config = dict(
    experts_per_token=3,
    hidden_act='swiglu',
    moe_layers=[0, 1, 2, 3, 4, 5, 6, 7, 8],
    router_score='sigmoid',
    normalize_top_k=True,
    balance_bias=True,
    norm='rmsnorm',
    tie_word_embeddings=False,
    learning_rate=0.0167,
)
Below are experts of layer 3 (counted from 0) of a mixture-of-experts language model. Rows are named router (the router's row for the expert), gate (a neuron's input weights, with its number), up (a neuron's input weights, with its number) and show model dimensions 0-111. Each number is 128 + 24 x the weight over its row's rms, rounded and kept within 0 to 255. Numbers have three digits each.
After each expert's rows: "comes after" lists some tokens at least twice as common just before its tokens as in all text. This comes from a sample of Wikipedia text that the model never trained on. Tokens count by the router's weight.

# expert 4
router:111110145129135125109140157138164140190134139131112125109131128129114146119162131100090162120116137122116145096141170133135174092144127152133135092112090111111148156149123103131110105119135133166122136132127171138174084132158084148114092164121107148141128122098129073083182105117117117161118147128105140121134094174092096128130117162163
gate0:161141150123146197075127150188117179165134140189129144131111125159127140122100155152119172072114121114116145155128106133120140132119132130139126091127099099175162130137144157115124106084154103136128142091154097129148118101118138134061093117100140138112106132122127123129122101107119150100160129141064104123130138125123143134133122128187
up0:143137119168153129142118130119152153135130092091092095129154147102103112121154095118137075133141118183153079109126137146132133134134082116107134142120130141117063095138182112128136132183147155125158069143116139100094118129144151112110177135129131157131136115150165142118153148159131140124094116105138135145150127159129108157123145155092
gate1:114158154095131125124107160101163113148122125173133129146133145127181126130103107150135114134214120104130126129167140187077113145150090113161118128160061142152123154107156128138140123147170143134128129154130118124126088112150081143145142135100107125189129111130155128112124111157134130118137115166155141100125105130112119121109164124133
up1:154108170149127171092110105127099154101117112140105130134136134126095127137131120089123118107108106084130148136148129109132144138133161107115151114145130116134100105152132158097127140157096121123139193128138142128128160150126152085133126149131169120138078153121094170120105140112114141128135124146089156116137157132128107139133107067110
gate2:116127129139154120129132120122125157177172119118094088090119147124171145130137122137113128082142139110110132135123107139118168118112137134115143091135114165098107161080117125122123118134126132127083099132113137162151103139123091122114136164117128108159139146073118114099133126172122139170105129173128101130148112128133118116154130087158
up2:127126127157152092114156053154103129139099113111173114126088114171171125168120120128164137125121157119067172142129122118116172098124119119116138128123078139117109163157133092111143103077110107110109134120120133146122115146122107125132141141107129126146159102145145139125111141135085127114126100153152110125148184061146132150138133104186
comes after: " of", " in", " to", " at", " on", " for"

# expert 37
router:140148122166096120154134121073120122178123110088120116150156108152106157138151178143090123101130131110142141099115125166114131157132133110134098126123094109103134147096143123127152193142142154100088162146117093120156090158133149157102123113143150157171156119138108108136160135156069119124140104147197093154160139142110135095130156138126
gate0:149151148127151156109115092132129121150135078130139136108161152114149108136100119157108145124135168168112110152114132110080144148136099124155108119123057127110128102126035113130105168093126108132123174126128143129136131171123085135132131117130128105127123163136124118145124099143131128133154169129129118123145124135078126129120127127199
up0:145143139160146187133121095118110099193096123122134131108155128116151111129109102132127156126128124113096093171124115099066134132139099126145135154131110128127133119091041126138130168083112134178116155119123128128141144125130100166138138119207129134128107180130129114175129100131100124084175119119202103121132130125125135108122125119164
gate1:154227083131137121136102112096132126126131118090130119169148133134143130134157119213122070085152120109141128116100128161123120149112126131081150103085149145150116115099165146117142153115140129087131132114159136152114127144131134126153129168157175083130100140113109133092102146128108114116142128100175132132090150140123194148108161110140
up1:140113100133138119125087134129117117136145159138154165133132178096134104131131113123123116072123138134148079117156101151137154129156177112122146146157169090135120138150122103124111128127133126097130118129148116124098142128128155123125100123143159129130125136111138140120104110075137150131127184115117112102155116095148123104158075074154
gate2:128126148105136142147140096114155124152124142116111118052069124132108150114170148124153130048115157129175150111126103132138097131102103102167160114095110105086135096082071097138081123134153114123120131121129137115095130118128095103124174135129154121160121093118158106130146086165150139150087157121163111113112131099143105114129148124134
up2:135144142101112136175120120084123143157113116123111148127106154127128134110119172122140130138113140147142138118133126125148087123075152124129144124106124095112124131117096125145138107133120121129128117189153154154104122127124097130167195129158178087118123111127136102138147072139133169128124144085118134130129118060127179131123116126145
comes after: "9", "0", "8", ",", "1", "."

# expert 38
router:141144114160165142094110124189129134138159103113108117106141137111126134147161110104081172151122107100150106143105124134097127107155171094168117166103140142114099134114116151090112113177124131146150124144145143150136180092137141163152134167136123148157155116160129114121154165127134104122133126140136119117138132152144189101113151151116
gate0:103153176123183137132148104134112154115128125143104115134123116129117122123137131162122135126169111083104111132095088131140126172134122189136104145083077146128089106139116135126103099118105129122129116170144129131100175094111149155129116180121127110067161125188153119131118151147102143101124090136193145146115160154134146176124116131152
up0:136159126129227146106129130095160133129135098134139115108174129139092148113147116132110128138155125116111145135140116137130132155162124107141124146033121128109133131161136142137109082144131138124145126147142123110142161093120158141128116137125126125127163108158143116149126123136107133158157134112186149131100131153126146125126137124131
gate1:126159192146127154115123119104133134118130134127137098127123172145153086108119073124123168149115124139122110171182143158121126079113171132110108140127144182099093164109138159133123127137119119169123115143129122118128119167123154204127167101129125185138137130130117093128134116082091139126130095135157133103164159122080129098114115092199
up1:129145191130105142128106148108101130166127122104138185143114126186160190121139133154109127124114151143141117098101129119128126084120129086117148108092140130137121171197103142128179086144129103113172130142123125133167101121169116134129107085144131083186143127121135137164122125137112094097126119162124114132121129114127159141114147125126
gate2:085126110080082058109095153111145137071133103141127098135138118134146120150131131133131145118128153159143137120083105115129133118114179106102095129204121139161143134130065126124141115202156081139131098169134130133154136136105098166131166093137116142148125126137085128124104091132158084182095131149127093126105128147130134127139164140115
up2:125112128121091103124132142163125097116138131150120110118187121127140130135130143124127141124124118137138149068091103122067142128128162092129124132141101132149124157141117141116153104153154110123120091184100102141144128141118094145135135121142132109188125075121090132124111115136154127159125132204139063127128080147130158139128135134114
comes after: "2", " in", ",", "|", " October", " September"

# expert 71
router:139128155121126141119105111153130132204100129115119131137128136151133126135118164117129145119169137144119160094143131173151123127135107108139125098133118151149140166127138109142107144128139138132088114113140026130055108112123138154107120134116110136125142102148116102123112153137136094108151124129207134153144127176136122122116150108120
gate0:160127139092148142102132120171088131170105125137123094121145161165069130120131129126145127139135132131150165175088136183118120122108125133159111082107091151133129124107129121126127100110123135154142132136126105144104122127128105126151090135133128154112143098095123130141116131070110129131125132138139153197110121120146131132114155143123
up0:132106113181110132132093087129122086123148122135130142168088130120130119162131155125078133123126139118120142129155097104132143127164128128114141180113136089126164168116153112120176137145121166132128115085137128137126112092158150120083153169137118116134130126093122128091134095133123109134204142091138111129169155115137142082133078080132
gate1:116158123125103094127175057129131122136123127092175113163135087129132099130140108126128151163134148099123100131120145136131142043127117145136117140129128141121151140136083090121118147128128127124139122098149130099103124099140134161164128177182144127164121084133130133060136114131152123135123121166123097114136119151135093150131144115145
up1:136126143112149171120114155141121125119159155165183069138124088095143148160123128147136131105140120179144142121137104128128099131120137092118127143092093124107121092146151150144168127142149058118175091195128107127163124134093117160125113139122084157116141088124121128125070126079121146172141162117134151087161091120125108108134110218113
gate2:131098116137133101125166127149127138100121127101137138143139138078110129151124097144124192143097083118144107080123124138125120140160110114099130145148113109119122152189135139132117056111141127114166151114093123100094131160088130113074108165090127125137156120124131068134168144117142123110124135139108123086140106142067119137133125105109
up2:144191143131129138121081153132102126142102129159137143162117105177112129122139136115119102117158144099092136170166111106091131054124137127156116086121134150123099140097129131139126129138111120157102099169133129170165123111191124142140102083126125130120112126085131154152121137140131197168111127118188140149128146145168130142111135123163
comes after: "9", "0", " ", "1", "8", "–"

# expert 60
router:150118099097093120128130142126121146156091121119142154134113170141138171108146131149112112113136145119146189106175106114160091137151129113120122125098117145156145160118157113109131159149127134121125094135124122147122130087098099129099113083129120126085160135118115109126133061117149076098124082113131120085167121177131081104131151141161
gate0:135102093104141113126118115162149153143127132131151108096126131148127171138147130119123082131139124119091106104072111152154119128128126137131143113130112075105165124130094196133163116128095132125097136129104100092109132152157099138135122126118136103096167136110140114041127084126144092117183110132121107097112137135110099100076085112134
up0:095113163184108129162106082114126117127158117128119135119131125092163119140080132135090124116124174125124140139126149095128119141119143182128124139129127165163122130119170075127104128156097153138173135129134161134141126140109151125110162133142127154151077111142114118204099168084130154113077127122125099129116113100130124160167151158126
gate1:169106162170104109125131169084159116124138136150166133100117121116116120122128134100107141128132096127175130147129111152113144128160143121113110102132126113099126167109123129150066130053125099126127138135133107093145098126148132155165117160142128159123135093095110154153071125122112147131128137129124104146148183148173123154117172116132
up1:159128137150129107120147189155138146135127112135131135136103112164113120120134104122131180147160161132153144134100093110143144144128130130078111133124162140064121156144133180142083125094134130204123143129118081118167129127151141148126137127154114102126131121127124132119073096119129124212131138103150119171131113141132077157094135124130
gate2:173102173148188118109119184149154118136125133152102127105077130106118127099099098134141091142133121121140140118151127140128128137154109159107189172139185146105125134108147154114084121150102129118134133126126130145134092142104105176114130114111153125144102094118112094109129081130141133114114130144130099151180126157107120133135169091128
up2:132096116130110116143156102084118219128155122114137105122175111159125143128143154128126157114128155120102131120128128142096124122120208141158120097163093137155141144145092127141142136098139141126161153124147129115137155125132134098129091166145128089103148133134128126132136134154142153132130138103123200015167057120141111131112080170125
comes after: "1", " ", "9", "0", "–", "8"

# expert 29
router:086118119090093119129123147079153083162149080078111120144142142133129065141085113115119111085102113116115115073116118150117106146125136129162130128097114177126168102141164124154105103136099150113101126153103078123114077130101128123137075135110090148144131146172108136153092109106117126111097158104128176141153166149143137128103111134132
gate0:146110138095149104162132155129123194130148120102142126084106108159129088129132021145174139101157099132107154100128122191129110143110141172126165137117108123102135117138155065140135107153122145132121124117126128143118106168137102131125146135127120128112096117126113096159099124086154135074136109138168123137128136152090123134124136080101
up0:170097142090142140148127162123131128151149139138118096166128109112119133128152122124133128128121118123101133131138156131117131151150128191128132145123111131136080133141136078128124122101128103127103131122094148116120158143115127123110119126135153130089113136135104129151167133120083145112091019149127137127112127057101165108092155116108
gate1:136117101136154130082120125129144133144070129110098152140136135114125173117128166107102176130095112123131147116122132148090138163101101068134151120136086128119122127125151139128111115136136126143121094124106124138119121163172136126116104136145129124144106091132128117119118090167116121118102194106140115097126074123080147153131120129117
up1:127142129108109122142123116144123159155122117145139135128084144137123124173134140124194105125166145114082118166130133140137137107124129127117106102121129135126117175089123125126133136189109138105082135144085136111098119126084156118087129084135164127145195150151121151112147109124122117115112130132130129097112159151112092124140152092105
gate2:143130137105090135132113132135093080092123076084077125123133119128125117126122149100100156151117164150156119118138122185134084101123119102118141127148160115117097123129127105082117143127093142091112126105070096143071094104122111110110146122139136093122141171139133122149130150166138132102120099119147154128122115141131073098105152135157
up2:149146117136091154116155134117147114123087145169139125154132131138114161176150139180123128097145146100104129080127143126095132087119129181083135128122127134158123110136146088112140131120175133129149125094141082151169118142139140130157158139115109124126171102130133132181114116126123118121118127127125127114187139091124128130112130131100
comes after: " ", " (", "1", " −", "–", " +"

# expert 120
router:151130119152111115107088107138122138146105125134126164123136098118151153114174154130138149135146141140111108095140162107168118127119120097140118135133154140142117141120156098159095120164170156117121160082149147109142140145106135128119119146152169159151158101158103141141116168173117171100152137149145134184081105156100188139155113142112
gate0:150175104115126135116165133140144128124181128190178114125094111129124120134150190142128136153134119125129166136128187170149128131111125083047126099119171154093129156125144132115121131130112122089116158104114135081114111142113118131127123130135105163106138091122124129141152105121128138131118140130125152125103143126145153116137105110084
up0:095108168144152108160100090103093129128077119088086129116148184132131137121129115127097123124128131142137085137163119079070160139122143169148123136120121089165139138099105064158163135111151134161137118150125124149128131125128146116132129133115156096139116182125128133092126129135102124117132073128125094112156111146131117120128118142134
gate1:144130158093148157130121098222151121139120103122198165110123134089132127137138094117121101132127115133141140123120140137125124117098170147157110102138125117124111062146111137123129092126128161108101123097128128119137116141140147109133141119121140123121167180099132136140145065132137134074128144083127128121111128130103148133164122168129
up1:098132126153125153127173117158165101201102095147148196121100125115146106149134095122153117121114113122127108130134143138105105112127166149166141124140127137112164087132113127145139130126131127082120123116128113159098126122087182116106124122131128123144136127114111131144132097114146145118140153083151123145082121131123102118134138134128
gate2:166152184134165118124158092164139129121132096128147150101134110113114127125157088120159116125193127148134125126144108111120099130119067128157169155130122128113134118156168134127126086113089130101114144127112116108114130130157111132134112139121114146121161130142130131129104133139090111102110123129153192138110083154108132093123159120169
up2:099090108093127130135129135139093096167133142134126107143125122130140128129094156135084134133078125128117126129133132180127139120117142135085120129136133131137127162094115099126118154199139122148128095103118153160130122128086129132073135143154118124106103126143130152121155124109159184128187126128122132124132201120159126185148087130104
comes after: "2", "0", "9", "1", "8", " (#"

# expert 55
router:124106149138151131085110155179141111158121118165126097126148129138164126113112117130121089125167158139111144092131124134122083116132146104117139123137100135134115149126140129154087147104104131126107089077151101164088166117127126127109140110099129135146148119141140097113178166152108064114140162114176141160140136126109119152172139103130
gate0:112135103098138106075089138135126160148123117127109121128140145129129126049123126158099114125145117129136138104138139137088168154135151121069138103122106101146127129130125112089111117127101161133152071130128102131119129090102128099121119164127114171191169130091151155126133110136121111110100129177164088124142102151131170101163158123107
up0:139143114128140122168173126124125099163118077106098120101113127125133126117151124110193119090136089112131127088123132125174102111124108128147085135128124203148121150133128155173155131104154068079127130109235129114102129163135141165121098138117111121122127125124134109132114128127128122195146136096084179146124137087097153114117134128108
gate1:152105172178163128116061204085122063142097113133122063117131119112146110099146138144073194128118130105150172124132111112125104127128129184100124093101136118105139126121137099209130139128133137160125116139102120129118115109160126140187121123153122132113174127136140118105143145143159141138106123136136151151130117141122121111119103127171
up1:093160100111114124124118134114140170128145163139137139132184150129168127152126119147171107173121143114127116083122134103123132115175136150134126110153127114184120094157168136147179131111184119096121136077125138118113155150116137048120167146122126128095122138111142167137135146121161092113137112136124078146128119127136126131106127150095
gate2:124147106130117109121130144109122100190096139129119129119131120114129105087133170127096164128145148114115151109057120102153138136123135142178094140108090091145118133134141120124082110117127100138132139149113140136092133125091094165108083143168147127125146121164074125122141145130126096132124170126096118138140143175144141139128158125124
up2:113190119148118130132122123120116111166124082133155125142144119129143112075112130110113143116117133146103150102087141114192145126119110128177115156124084074129121127115131122168109136141155107130114089180103123143107140125113102149132129135135144086091158123133131123060147113116151112133097144104122139108141149175128134124138171108134
comes after: ")", " —", "0", "5", "3", "4"